config.yaml
d_expert: 32
normalize_top_k: true
balance_bias: true
tie_embeddings: true
parallel_block: true
init_std_down: 0.00569
lr: 0.00125
train_tokens: 542500000
Below are experts of layer 6 (counted from 0) of a mixture-of-experts language model. Rows are named router (the router's row for the expert), down (a neuron's output weights, with its number) and show model dimensions 240-319. Each number is 128 + 32 x the weight over its row's rms, rounded and kept within 0 to 255. Numbers have three digits each.
After each expert's rows: a language model's description of what the expert responds to. This comes from a sample of Wikipedia text that the model never trained on.

# expert 16
router:111130108147131189127143148124170100172117111064158122134115097140108119114138147118097128035161125212081102157115109146121227078147146140149105112135090108162119187153069185102123112149205176052116158120089075126107132121129077187176156136
down0:102158062134205086143126195145085131108149149149162115173140138127171129196143105072194150096111063136096141118150132117143118140122135124162152114163130116126102078109093140082072188122094118088090101135125090130163132123110098154087100137
down1:144129175144141107146156108139146101101159144203141088177092136120123164127096103187084129082134067085134131097139157136137103135077147146086095109130130101114159112117083132166132160131143161130114129163142093098106166135099065130129092181
down2:152118091100151194068122087125159129113140133133129156178169150138135171142129098154123091105134101113143129079113161145120147070131140162101091121101137188152097128110132086174165174057105156085155107135132136100154079103125143142164105159
down3:171144146128123123103127124176132098109152098165115136109122069088104113164096172101127174164133127129134123094099096136127086143186129168166123071118129180087158133145135139072136143183126108121097125092119162135107123153129176129118091105
down4:139111183179139073176172080108144119097129141134107147173154137114104142148127177071123121127158118113142086082057106179176084086104059145095102089149090071112133131099168130105098103122100141166087128163113198147151154087120140083149156132
down5:118166160110114132074086141074100145159122130109130108139121109106152181160109095105117162170137147111136113122083146103076174126118168153151109180103121178114139104140146126126146147101089072130134123108149103156130099112103063105156139080
down6:100139113131117120131118114137194161138115152160133092187087168168102154104112089093153072143118151171136142123117189144151130077177127162086160125056085167125080150171072076126155157147143135078204128121137122107142128117105093136131173115
down7:118167180114126131086097159100118128153175104111145089133087131119142176105102150166064122079125137078131108149099112136160162097146137153135168162109123095123172179063179111104152143134130117144137124227136091093112161116189130164195130115
down8:082126106142150039096166129130166122117079149122139162132141130160126154119137117137152080147129148168154047136164077077129157117083065121088142087127106072127169154111148161125110144094133125169150163160160101115144118109138159147108105076
down9:074129088156109153148093149163109137125081079153104127093132133132125157194144088073150140102185120166154158143170109088127081097165054105145132072081167118140161060083098143145080057113116114144125170147100124114115124161114079129129156075
down10:129119130176105113111023080139110131165142130137094136110147066088106122112099159161127177091154196115184129127117140197154163091122099190122160136036128108181093066120155034114142107130115145179101148106094129150125112129170126116102148117
Digits inside coordinates, dates and table cells, such as 151°, October 17, plus place and election words like Church, Council, shire.

# expert 6
router:140174176199101092102140145100148191145168116149195128080145109112107089123170138148199128106096128139093133156148127120151156094176117154177113073167106143067109155165098128061128108121160126111171126130094110094203120074123108162117117183
down0:122145167136078083182129086115181186123114122135128163113199153146097168062105086120051129137089081116113122090046107093091141166087179125105097146193161181118083153066073134179121161103129114070106100213084117125151120147155118092082129090
down1:170160152142073152219089094074090117089143137105103180189121108138156093113176090129134118068141132054142145106096126127134153163205133164129166139171181113192148098098133161070168151186176127122061116147083152105143206177153129148180114190
down2:076138182035164100118123143138169124132150121159201149118146106123135160101140123051072065120150149094076120111125120190145183140084066159106152142117128203154069165141113133110037117162114148155130130106114159125144192142132152110114137084
down3:173162099110179137127104133124124112134172180099123137112164108162219244205128134057133123119093128193139091113129113125101127145153210171127077178092096194100105108111074119092136105127143141158162189100121158147150152119170158153096101125
down4:112093083126208122112093092104143184121137096111138101155109107121155106125154148113053078145098139117120129121132172118132180111205165159131105097159103159120099137102098090072126156114097079107143118100139130136133121170117143103156126114
down5:130173108144114131131109127125123140160163127121125115127098112147158156157132057067178154120170067070153121146144128136130108092203137139123182080167204082085152170109147187135194122160151160118148129139102160164153094122118116162171117086
down6:139124069132159172150161133183161137107085128140139118152145130167079141096116080102079152148131147056118107128100134125141101149129132022099155131113134136131181091116101084205178114137124183127092137136080133147144121123163129114082172095
down7:159083106148113084104159121148150139133153090086107122162183169103129070161073162147169095110111112151086119146085117167066131132202181106131108127174132185180127154092131102126149081154092138162080163100098142161151119183137158117084135103
down8:126127115214145147110074161167110134127121113146094118132083143111129089113114043000143060091090129102121105156202144139167114131157089063138166162088133146133165163150166198159120162147137146162155122131200137127136137159206134082138122138
down9:072120154143062101157140130128156179081171129112179161100184140159095105071139119105121116082154108084129104080087135126092168088128156148125111111117150220099050089095106109139141151110160180096045137207096089144088175140113111116076084134
down10:136144126120180111153133110137143117099171121139160099142179161121120174112192144107091141173154136149113189115057144113128120208137158127160129140151137143129152118110068124141113176087130150130151073156123100113119130132096155129178203110
Inner word pieces such as vi, mi, iti, phi, plus years after In or in, like 2014 or 1820, in biographies.

# expert 17
router:129126133120104156108195137120106159171134106116144091099156140133083108131142142128120156090191121140109164148068137109110161112132109111178128116118120130114042128100056085054107138084121098109130097162078100135150110149150157210111125110
down0:087114161136139112123135146118155118100171149178173131127204149106088116140049098065137121134125108089146179162116113125161165063183125144032141132178108120130120110154159141113130101164174159092171118179100141148128137101184126159137172154
down1:132114205152161102185100154151076120129132162083075180147134128172067149127141067096122177129113160180094158126074138137132123159164155114149099173109081143102120117104100134164180111127158139147122187078197055108057106110091088105164150124
down2:142180099152112146143125143142080112038184091142097058092037143160153108127137125114063102092122112148093127123131107141167115159133121171112162093120118144065159097139165063131100142131123109110079108079160115099082083138138123180140087110
down3:154157141129123079119170088114124148124150104175170071137128139131105110190136161082132080123093113092125089194088108098141064090101101137136126086086119143084168110178083166117086128099093185126149132180140165109133124151128091139135134132
down4:189113109138138075085147146099139166133128109132093102187077134055096100115101084063064182108172116144131118108111153208152100144108174125098184180086125176100151096180110097118116150193153146168084161149141141157109125069158101112132145111
down5:184092172131092068135137131152117150105153126232089067134130160092145085135116177172115117122127109125104064116105131142148154129118174123107147139105099118119143171133113118144158124181115172166141093085112086139111213153117099138131097121
down6:132083109159145137118085089110118133137127153079144131102089071079097147108140177080158140144201164132159137146115164098137162117118131167148128166079107119124206093136025147144141068121113152184125155116109143136089149161069129120164164181
down7:173139149110138189122111070085111161126136132142096099137143121096120138152123146148128150173113194127092150115193135128126079101168153138122093162111158170134099133108206128087143151148106161144068155075105162107099170181080138113116111076
down8:093115114141121125137152102159072172156121124139170120082096070078066210184090113174156150126100108131109041101198133135131095103138142164126126171154131143142197160142084158133078171137070141153127089138137146119139166124078130116115117151
down9:150172104089146162145148092088124073119144102130132181118135071159185090189125176183088090027129146152153137110071114162157154129155121073109119104104136073119067095110145100144126127173191145116129118087148119180058142096078115104147072143
down10:149104097154131142135085108150053125173107142140114171099148177135139082098149053123154132174126121156106106177143111102133139098094074133115083155176134095146159139118128188101105132078144157131106118168146077101145119134133162126136185092
Word-internal syllables like ho in Methodist and Pathology, rop, cl, hr, sh, plus some table pipes and function words.

# expert 48
router:104126116131113145129184158133179180229166109142160122091206130117174126120153119120078158099145132121097134184159122154127133079146124110165067079114093137102060086119124136111079092160134148131141110099093166133217142156140054149096114106
down0:125114161130078100096120151079117139140133125115168161147150134103097150115108140156173094072187141111134193080092146134144123179107123218112134124161089171147124113178130131124090115149105136174090116134165133087162120112126153111086087154
down1:055139147147172109093156155163156108128167134107124179228130131113163091182176117158090114088155136075151160143082115129135117094108110149138130178135102090139092091105138129144146093103100119155119161124154159154095095121101121163066184068
down2:180166134140099170154127104085134135097142092163067146139087138141137073123111093103214144157190155111077192131158106082072143118169095100099097163132196097131135153112150124134189167100155113160133144117119199138186154147084183118175074132
down3:138099179152116139140068060205082146147206122132132155143177126150115138168116128141058112129124123154104087106170103162116150094140145132078091128149131155126069107130043121085112127164114150110206093136141141140154132159150164080117078107
down4:136176045121182129117162129136138060117172171107107163186132075122136155202131143129187107077163091056145146138089097162120089144152146190094107085096130117105155135122136139121140095127128122115138155123148127099112167112090130136119114042
down5:082152104127125133108134100182145168124089106134177131150099174132140163130141115112044155173143134167130128144152117099115101162082168131158128150132140103083135160096086123111096130173008138178114115151153106146120196097140098115097127120
down6:118108091093162118067133098163109099172148188087136103119127066083141139157177127114112141117125143136102127074124146147171123161161115146076111138141105087194184146135116137082141076122136128109162129156124118048146097153085168188121116093
down7:210095081109140151117158118142183143140132132127113124172090128158116107146188130128176115138125130048100129082129095135161162172087134099134168158064111095133183108152098123109112127112131094086123169106114186068158097108098119123124128198
down8:205150119104084099085139155106193119107160119148073115116153120113133119052193053053155170109168159099107152100138120145101127103144145134107144125124158082143176087125146162147158161096122116129130173149125093078156125115111114132133089133
down9:129131156113143150121156157150108145205123118147131139160147146165153080123089129142118096106157143134124123113137162128161113147145110102104105114138101126120148069099083097157169146081072184148123098131093100176088098103096155125123165134
down10:138114099090119138082128100135109177124204167086143144098100135114103115183209131124188111051196140121046171155130084084149154171139179119113112054122121121149157102081120152141140112127102077138138192110126134158140068134158142177109084143
Words like first, last, debut, took, his, own in career prose, and line breaks ending table rows or list items.

# expert 14
router:129169135127088081157151144060133109127157146111152124116168155116152111138152144104094129083153137147111156210125136104126186104163066133156052103185115113156110131180091132105138160155170182097100067164104139169147153132127146228139095124
down0:058096190157096080145171146101090159171144135174099098167147146177172111112098104108096106136197061089151136141115118100165109137129095118120180106210138177134147136114103162129136123139135135150127106146138111090107148147127174137104149112
down1:105102176132121107130103088097135160106148144141126088105157134116111164027114120118136119165190092088124219088167170079093135153140118131110161117115132112132113127176128099120113062114123166134155140098083140081099131105091151138115169066
down2:162158144152085083058104089155075146142145126154150148101120187098150125134148127126148163100121180137104073101096165095123122207182139092104151161149042098126096205133136106190127148147132138108094193137152129133141130087066159128125105172
down3:145132147132115087120121109233167151172200112157138142122113151136124074178106125136144103112131127110118119129126155167163092102129098136134044126120143101159066094097136090156123151138147131155134134074088182177139133086153090135126165123
down4:186106171123193122149120125191143083136197123109134113159130169154124161085096158141105104151084121139075105145075131147083191189179120144097115109157152104098096174157139130107049068127096137104087095083100148053151137109136069140045101198
down5:098097129159133093140168124133103127193142141152154189088166130109174135104081129142105130099155127103110158120122195073139134175139093156093081145163113060146148122134145195152098130125131094138119098159099115087098138149086164127171050104
down6:116133097101077199063083086093117173138147136127104155119157106134132153106096128183134117082127111140138139134148142174100163125144142145162153152123055171139170089101110180122155202117125175138148126086156093176144086100177136133154124089
down7:185132079156150158137072086104160084157100233035132123109079108156102120178089099110121126147125103139168130101107072188167096051102125157185089132157144174154105093114150188171135136139071180153141076125170132142128069109185129133192124076
down8:135174138106088145174116082127141106115104154131164116169116111129145125228145091139168130158137131128172081116075121106190171109162161126130119172120107058144092068156164142119129161129145150139104140085086189132191141132158132146093085151
down9:142115174144101123136184131128085125156173127170121085094167100144166123184065146128075125134127106075179104132158132129127117119140110022123150145119134122095104123098089186136169148145115153104168149096129079135231137102094133144130112143
down10:185081094129158079088141134143140135092219161167123148104085118188154121131123136174168077162120132049136142086092153129129124110082150099102135188053103128131078101110123104146141088089051113141141156085081125142081096103144132136156138148
Nouns for people and kin after the, his or a, such as person, wife, children, father, members, individuals.

# expert 55
router:098124136167095155104169147105103117156117098129186105124130132072048158148206162133108115090135098181052155190109166102168160085130140172158101130146120094111116133177112172128144054163125169074111125176114111136146118124123079164189169140
down0:199131117116126101162129112167141127101116149129101167158108200162152119120109138124144132147107119070135105160136121206058144133166132155116121125119114112133206078114100118101126130145120159122100172113139125066171096089051128180073130143
down1:120181081110163120139076139154137122156109124151143157106125031080143085181071121132175146114048142090178162045106052079152163140131139121191119125134125060176150151158162073160149103094151142136139115139106067116069104104141169099137105096
down2:064111133112120156160138126165138133068088127126133126069115088103087151151126216104174092113127079136163102149138141141188192146156194137134116153085142107105078117058119161133154102172118173194158102151088154175183097103132099132143174125
down3:100142133165130172159066106163177100164137145099105137190095137131117102146099101153181176152123085127152131111161052162169139106104143130163088111141152161157111130133161100138062142046092107119199062096144095101074128101092151125123152188
down4:109197190142134113165055140106139106136089144118081084135101153128197110132164150140125098125083155150096111123103118116142150086138146149133210179137138165087120125107155131183141112128075153137153099100129113080134146149150096101162092174
down5:139147117141112124068108151072148153114157103154166183119040099126089119138159150185144155146095134091087169067093195168148226105147116124097130167092136107118097120154156094169158086098068121114104139154077124099103118101131159178136180110
down6:155142094086172130162072130139172151091176107179066138191130124148125169112129101128106146131175168104071163155079109147103092102130126150129128091142156214130111091132148133142125167127094232173137131076120151107096158196089083131110066121
down7:126118168156105172063144138136145133079109159142138115111128171179113088093145124113126159102123149137134115154092181124121199125184143130049090097058076103146199144202099114128067087182130072093088122176092160148114089115071124158072166123
down8:114171110151151163084116089131155096097138113114116141136132152067147095091116190071180162144127128154109103149126143137093142145134130113131132157093035167146161133104095111103139117130109108115141109154101096097098130123181107148119130167
down9:121110143070156151091138154141141134132124180191174087103170163181101099134143154099158154173058189134174105138111172101185176120173151119054117091079099159089169153150142097174076122154100139114119107146158107143143091171091112136109164133
down10:057159155153095134167114106164134133174197130173123182128160119119087078090139171140097078095144133123150152126109126053138159109096155140120091124192120115142140151096082086125196142136168127136135165172124114149093100148127105086150158101
Nouns and prepositions in temporal or event phrases in biographies, such as at the close of, until, following, age, release.

# expert 34
router:142165192116071145135116179127127119179155173159159112107178131124059129085165108175134174056144084134075129146081137118133117097176120188151090102118128200105102146169111131092104112104122184087109093161079115120128093206130139203145113120
down0:161163119154067132083211072180159076143132112080078085103112157114177133114097129167137115184130155118135085106158104169139129148124126145122092104080073110131181115132076147176103123138129095133129118108149104068093142084160174133097138113
down1:124105163132071113217072110133162156134170185186124106158150165112136115101130100095144116115157054125177131073145102112107199137111165136111130156196086092150141093123165181119092165069113167197177092076083060147095150221199166126146129121
down2:144112134150168131142088076153123108099115138098076173134097154090138154141139182151139088131135125130171142128101125187136085128111102133084158168113112111109106125125090136038097134111123106155121127163134149147118144148115178155105107086
down3:094108111106087155129096105107185100077153177181152112122080123100150195052119121075148096100119116120106097132140118133185087135131091122137116150109099142129112103161181128174165106164093176134193085120095106201107126138123099150153194086
down4:153148138152132172177132119102179144109105099121085117075115144108146101152135126050134056086128088149137136156098089098102150067150091101151124158157173155133087134134127183121124105093085134102123145186181120138116111191145152165075117071
down5:161123115117128175114100151141106075150146140116114133140154109140109139119104086155155154151127119156156133083149120125113127105141087109131196089141087142169102127106112152108116170120059056103141097082111126090136087092119134109155093194
down6:124132125122094124133157137120088096142171194088146124127133129139107095095114122147117126138104081135060144177110096117119128129182207124062124120121095155176108150123157116152127072151084105118156030085118148078099121092101171168129116105
down7:085114138115118164091145116104167116140119097127112158144114189117110100187137148156159136144135142106144134140122083077135117172116124104106106142113149133135072079071192145135190227123109143112075078097162147122149149040170180153102136205
down8:163125107153203086126141124147186156199143109151116096124033151117130131175091191106161155120133151136137098113119133105082118153083133145075130091158146152146146096119088193143144055202099155128033108168183126063168119075130102106113110141
down9:102073128108108094103136152122128155106111134108107178110052100119111130103110188131077158184118117103092073123158096073148192184148121164101150123059117094068066150111144127073144156170140117123079171090135082127142124116165152122130101148
down10:131135117119130142133121160118166185145136161199128123096101135096134057146113136131182100131158131082120138184152179147144104149163121101109092136100130103189134160153145107127117192129143098117132132140141155114081093149056167136138146145
Ordinal numbers and time words, often split word pieces, such as first, second, third, year, day, early, final, before round or century.

# expert 46
router:122173141120089066107155161115111161144112137109151114124178103050133088086180117111088103112131092145109191190134139096147155133122054155144085088137104141126097098172088111104128095132121119102100102143126160148181168102189084163134106135
down0:072171129130111108079135154120111068136127130118155088156211123123145093163131174120136121073137173125176140096070117188088039114164092182105173135126094174172100158109155122117132101139153115083146198149113123148157135116143146155144151136
down1:128174166152094195077106063102138100135072095154079141062119130138107120156091134093106077112133132126112060141150110197132158127154137116152154083170167159167191176128142140182126094212109104165130187113169173143161131141140122138142122072
down2:136125180090099123166155134120121083187176148116165101115134207112075148095133083098161098138110140127132167074100149099125147126128142086141117129103125103096099062149142087069131049133189099114092158097096112135122108094109109112111156128
down3:077157137047080139089197153162174108098080098144128161114100035133103157113137163149121088164137088121083133118159132081124145149119119114181198155130166120094150148198126151104113134092111138184113095164160100105113158097151121137205133097
down4:117066140189155113141193147114098122157169130143167183054139165073147180121113094181135062108170095122125135106100108129102128177141158150091153130162083127156195113156091085131130114146084173200157098134107101106109089143099071141109147089
down5:113110193122109120132190135130102134110138133051143131136137167145103107104149123202156110078166081138164151118099133168154101178126125119080133106087161145063074104026193182158122083088155108105106177182133130136162174120121121150133167162
down6:118110156061155142157160116114085128170150155094127173142123145092138124137113114137094164092137060094131132126097118123145094135164139132121107153119134102147151143155137114135144136090092168026131086154081123102118101107115137137076167127
down7:104123153128132131133100124181124154157145168127162158092116081100134114133155128168167140168105039162109139185152120176095102183169134180126196101099101156133146153113084133093123125073135202096156173161133121153150142071161097134133178104
down8:144124116157078102116067113167113107172114081108153100131141147124105076133127174160103123101156090083128083069155161146130152120164154127093123082133145111153123139104150180054110149159114094038132138152151136188150139175180255101116135152
down9:158149156120093122080122153182169124142107139110123117147132186146069114162163115145112109164159089084115122153087154116119127149145145107117195122168141182141067156168134110084085143117085121048121078157151173143110136105099148108094133170
down10:161105089128076143162100144134144140110136132173142077207110115240144090096167107145156104086132059081132126130135080152182077164103157122072132098176159094113084151126125147127177153120120093099118118152167112103130141145147109168134106179
Word pieces and function words in biographies of family and travel, such as grand-fa-ther, ab-oa-rd, pro, married, joined.

# expert 12
router:162147149135098095127137134099106098248163133105137094103124116130119192129143105132191134084160114134120142146083181141120135068103085130160049055137084167127083213145120175090122100170142167096119126089078097136159119151105121184127111112
down0:072141136137086093122161173124136156089170162098101127139185128120151122165123165067157145157086091078118167141088123172176127175147119172070168148101090110139140086136157128114141152143121148090134140199089104123098145085130135125083116105
down1:103155178139119135125115158139055148109110174202162160150149178106184186137135132141144104138145085164122089142087181135170136108082092154066097064101105076147074103135125147179137127094133108176075138127133088094154099143094088165078146122
down2:139148132181081127094117151154128134128109177141132164104108163136080129177152073114132111134207098132105066111149148155127146098125158147124059078159113094133129061105113138092140079187145149116137110103142141172157135103174124110166093161
down3:120089101152122054149079169101148156151105149127125079124163176076113169165103122134146134117157094184100088035182156130125111105176181100125122130154167186131106145179083162113121130101101132131105086156095124130179139181127147114154125128
down4:127127085182131133121100159110201174054127168080156164067158156142156109220150144131116163152152127188131110107123108120127143150107109147080149161107070131113093108141093124133170135108087153155126116203125121104100079121101128140167176139
down5:129181126090053094120130069116136105109106130184093126123095128103161152130143121192145168093156116149131088115198108117166117164114108131116168123154114108136127127145101101160128142140189107148135114085182142160140164122122110115164113131
down6:157131108135099135112177111088114193127130120161132129153148156101132072168083202119141192159147147096127112118031075186168086139145156145079133120132092120151083110131100121143161209126167109144159140148114118114165144072141096101048116125
down7:138214159134095109113149167185107098118114116149133154056106146096106148097122161127131174145091094108142085117098155159122129152079113146142114133176083136104096123194179123088092176195130133111126104118092159152062183080097100120120083103
down8:084086177044087149141157142059150132121071128114143135105138149175087135126185107131142097104169186105111137108098151091098125136093141148098087126158178116138139102134099097098090104094142136182130154179180043103148144092155157149147136074
down9:096150100101181140142116153144135173110170074119144136125137069114160154157170151119088126154173063156140161106107163169060080139102122159117119103117092158115114111164054147120148080071101132107143085165161191134067156156184096105143171152
down10:118077114111116085170155106154109199090191096143123138124173115140156103126095192083147161144147077104090086138075189133140077126107119095112080150117098147097089156192075162113167119081083122184138141107112167151157107173145134147147123178
First cells of table rows and headers in election, sports and music tables, such as Party, Candidate, Year, Liberal, Team.

# expert 23
router:071152139154105177139130127116132144197115134124143112060149097149101095166188124117175182039173067140094124171144153140115153118159155126142102095129140134163098157138106169093121136147149155087134094107149094134170103174146082184126120098
down0:162127131160130119180116142167128112173149146159085181156076164175181173144098105109144137223106081133094099090211140134180086133132120102185124116159123149084086141055133128092154120099128107217119214064086161126183166109157158144111123117
down1:152166127106169081131120151129162146145139141134069210141136169100187120146127106139164090120124106115143119082149139081165080119090171153123182200063123147088097132070161103089180111122068125038110133159120143117169144121105102103143100199
down2:167184119089129120087108149126162118097162134133096230107105177089137141144147129128112099106094181066080134109092088074158142106084079154102118186130108160128147135117154130158117126082102147184163126149132126141136132099106097160162099154
down3:168154129144121132154148192115129111106144192158123077127052100161150215134130057065119087179125097134157139097169128148163099138107151146163145117132124121107122161092140144149116144126181122163083055157121141126112178136173180151124062158
down4:113079110109131159132153152082146153139194152139158170148132151145120141106109159114122143174109150149120139163171092149134160179163176120101135111141133154127115118093137088114095122138168098190062148100140142195119213113099157139137143059
down5:109158214170115136168136079122128135141148178091149087176125182103122145132105067194157138129135160113159148121154085130112069090144101103146169087107172142103183153114066165094107109112144139156115135149142075128152135087122118128147146167
down6:174151166139098077136100135170173129098163165075060102106152109127121097115128079129138117122154132193166170079064095112216119118045087104148192135144169119162150117189102161118170089102108122125099167132125175094112171104098083132102101158
down7:091087182183123154139086082164119136100136051123151172146125130184164119159083136142152150147131107143164177137113164087180160140136117166129107055169148174122106118072081099108112139093123159146115145145074116142136088123094112108135154109
down8:141124096157093098181123161162161125148085064143143142144161118031076128152114071117146062104116081083105103130163120052129145115115152150125137142128122144141113136069151124141219160052063157100146158106079128068094088096135107105163138143
down9:107198101181192113139082095125121068139146118124115057158141128056165105119160132121088124084109134158165217104072118163153128127119109125189166159125103082161165116195088103058180120189098165106148107181137179093130145114096150132136119115
down10:122107128050178094190123156136098121108072167132127190165152119144092146179060133103169074110153180098135147149125114159119167093112089067118140093132174149159158103131049134140098117145126096127094160081035157112093149154162155127106135114
Title words of awards, championships and bodies after a capitalized word, e.g. National Register, Best, World Cup, Awards.

# expert 35
router:156160136195056109116168122097136122207147107071120128122192121160106124177119155130133090055177132129101145171145164137152187103113127144255104105153109128118099120138142165093148114114145167095156045110080091130119141099090118184080130123
down0:124084083105144157106201146110092125092130080119108121144132161159174138123116103140068119080056128091132120110161072169163116076109143128126115075137158129082132071157124158121114112193088131161109133174145136149146138170115092134091123135
down1:179106127125211102100169078116074124168090160143141068129148149156105198134123093170131069107118115096152123105106077132095096161166106097114155082090117141146135125165097097094111082095123170068132113074114151145130061111139146117106203139
down2:091092137104110137123111117161144131109061103162126187116130159137151138114165156133105129109129107125136135131143150129116080144106141158163092125091074143164110072101090181099101190120123191126153195072162117150147104023029188125063095176
down3:162130107088099128060166121103139127157169157167128104143121151114071137157097130134140103165097144071135120113088067106116154203131121097096138167098110107164139151183105109124181104125145124093126155135120080129119109095162204153115191106
down4:114215149112183139080150123058187091148160110157109162140145158126174162196127108089108159165180123133098118054145080123151124105180117075142156153068104165169104143107164077114151171086091087151144135106166108092090122167184134161224154168
down5:112110205118082108088197124149114153124153110116127074145161131123088063093104078148107170054109135140144126217141099062106091152088094091109106127133114141125083122179152132128137102108141079199125114141105151131119110104105114084135113121
down6:110136143175145098157128064155133128061141088124126137137140170092132064175147114055107189151111148128151120089171118082113122111151080077074107106143154167134127075094098063096132129151129150148103205142110158179101163096131154124108138181
down7:134174115114131115150202176083147159148077074095101079185139146085127202139112155140125118172104105149135096095087072112191133154100148037112179090121161101118191111111097169139088102109112104118109118099078118143193121124158072159124156139
down8:091106155069145124092114128137044168102071165102130115118097119103102170135105083169135124179167100173134136130162101160118085152136143133124163088124063160131119137106151192141117141109073059121150158038169157117043097144085158128194122079
down9:114148177117089150113178120135148127169121097156156051120136101154128094103150114120131156128134141104113128188135125132157052091091085079136093028120133170099145047137056130118113131157156151142080099209121181197122129062104170129118210187
down10:138144133129099137102193107138106158133138083099126068131088118151146163119154144172118136134100148108118150169125138137098088107069149117089119172116206101103118084132156116074130077124125073077120114190129146183166157143157091113107139168
Endings ing, ed, ted, ting completing verbs and participles, plus words like published, located, built, released, often before in or by.

# expert 2
router:152103166114132132153162100098167122142168124140141134055166167111135142104141153157098173123164092174067146153158138166184175143140087145175079054171143112114103154125112157109080056107151141046134106121097061141100150128105077164102119132
down0:095096082127101117154089160065137158123149112100154102124178152125129154108097168078122179137118126161127132151119088115153139185150154129113137086098126108159112067126156119184154174174147124122130190114123089104162136131146216142116111162
down1:136141148171134113107131144131157182145138108081133202130091108083094162143080146096053167161080139137150102113081129148146092127113165132141111104076131217116177160075143181166172123133126167086142173094142168078142103086134163077117072178
down2:084175100119086110137128117062118141139172149110129138109172160087109093101085144143108181086101097151132118146033108141138102141126091103149129136118074142166078144134166096161138160121151095115169127114108111152148152097195144106140070186
down3:134153139077090093210120132096128159145144195115099141183136126103128131097087132119093128109094107112113095111015093151218091186136129059123135094133126109106113198102146097082170164080117096081155142134098151152149107165100123137132117127
down4:191167110075065098157116077142071111150134127123126128114148093154107088097119094098107109112107105142145180086197157127136102201111122033109152073164141157142132107105116171133165190083092140105095128122119136143210138152183150079074166142
down5:125094134162164070153111114056114179205107157121130152106144105122137100130105101131070145066109102103104132131091082171122088096157166088140094095135107198191093124130136111138158117066115096134161133151105092166122157139174121115152104130
down6:151106100166106073103101112107179130154153160070118128164164194183088127114209159141158124175093175139111088016141125143130120137125114098098166158147093128100105128110165132162120085154145117119078099097088140066111125143119133155125075072
down7:123077166134142169173188109160107128176098114139106148189088076142112112123160062146188131119131178098116110086111180093096065131158141169139174122118092150127140192111108097169130153123125126207111174109143120134072082138155180096148136187
down8:120146141085095104171127114102076133141107141168074177139081149125127151090120057101083145125142065128133142101181156142152062171125101124156152116125105150138114143175126149150112166044151143170091143103094090102120137133128106131075121152
down9:123202031120155095150124140146124151099138174166140110135133186121155138104120105116085164116140180090125096138206163127162095120107057099122191103179132159152131106208171129156134154144140152161153202091115097115146091167096091149059129103
down10:167117094180045080090171109074150166147140192143076086138162164092045125163106166179154185159139204135173115106087103108115128089160140112102084134109164150125103146096143154138146102172107156107100179120102114147155114141144058115100106140
Digits in coordinates after degree and minute marks, table cells and bracketed goal counts, plus odd Japanese and mid-name syllables.

# expert 27
router:139124138163109139106142096098119098160162183133191135108189117160157146164177170177109122097186087107090130140123201123151138105163111149157155089194155162113063180160147182105158122111172134081150102135121091095172141141174084189136114139
down0:139171133098086145088138090133159123123162143116111175108160151134101078110137103108117137133157171136155150138096153063172101108100117111131132094109206142118105128107169112117147106123140086126075141133101124106162187178085159097183129061
down1:114189130133086157165139176155063111114162140182129128092146144089109172154160197114200152130120124160160113149103110117153139111137124166161105143102134139144092128075160155127099090155122178161133099133099177203092149150187107104147146165
down2:102125153194134169164105098160138126150109129189126099072116133113118080117103121116119151134166131070156096129139082158077128059155101090123136137166096204143100167173118114088138109179066176163082107088103162201087181114199140128120205088
down3:113107108139156151130153119143139066121079121112161149136061106078084098113103124174155142120126070184099104129157082138168132153099091105113139153098122100162085171129149196118128135191120120125207149131123170165110141155136136080160156090
down4:124129073144103179130162127157148088104128156112128122187113121107114122123166175103101095065133155129116085146127105169070124120162095087126154098170137159131119167086117110170184193122110184131126106147149105143107183170143201129170123132
down5:126097098097108221182131133090139122169118134144131132136139054139144088163178125110099156203172129160129178171121095115179139109124195133152157167107133119161107153106137127054116123108136141098118150137171149107115107174142121128138097120
down6:103147134185096132110137118140118117134148152093129151155190135163170144126165155108099034079103127123150132133144138153148157127094178076179111131088175101117143146107125158123145164141160126103101111150109100100111142128161093148128163106
down7:166113057075135071127154130145168095168066110134110142115112124175136127102126091134189161100106069128099076109173130124112149092150161125077147093200113090111181108150144147147117124120096073135149133090165145080110071173178090098076205113
down8:123182174144129111076166146143158166150115143135102141186102132118173131090152138141141112053153139122170138181180167064150112163143178141157140075073129141164128145130127107155206172065128155098140095170154141063143139086118117142111185148
down9:133135080090124103130130194142104140180104146153102173146157115131085180163140135117157146055170092136150131157076105116116109134169142160172089135133110088108146081150068144097071133124155134153122171147134161133121092074108075159079096043
down10:132119170113095130120152148179082139145138107145072143142067185121129131121116124109134130134106123111168130117132111167104095168145171143102132136110129198164078091132127255225107110199093132119146114108088125124139180131120137119090114170
Words inside quotations, song titles and direct speech, especially pronouns and question words such as you, what, we, I, Love.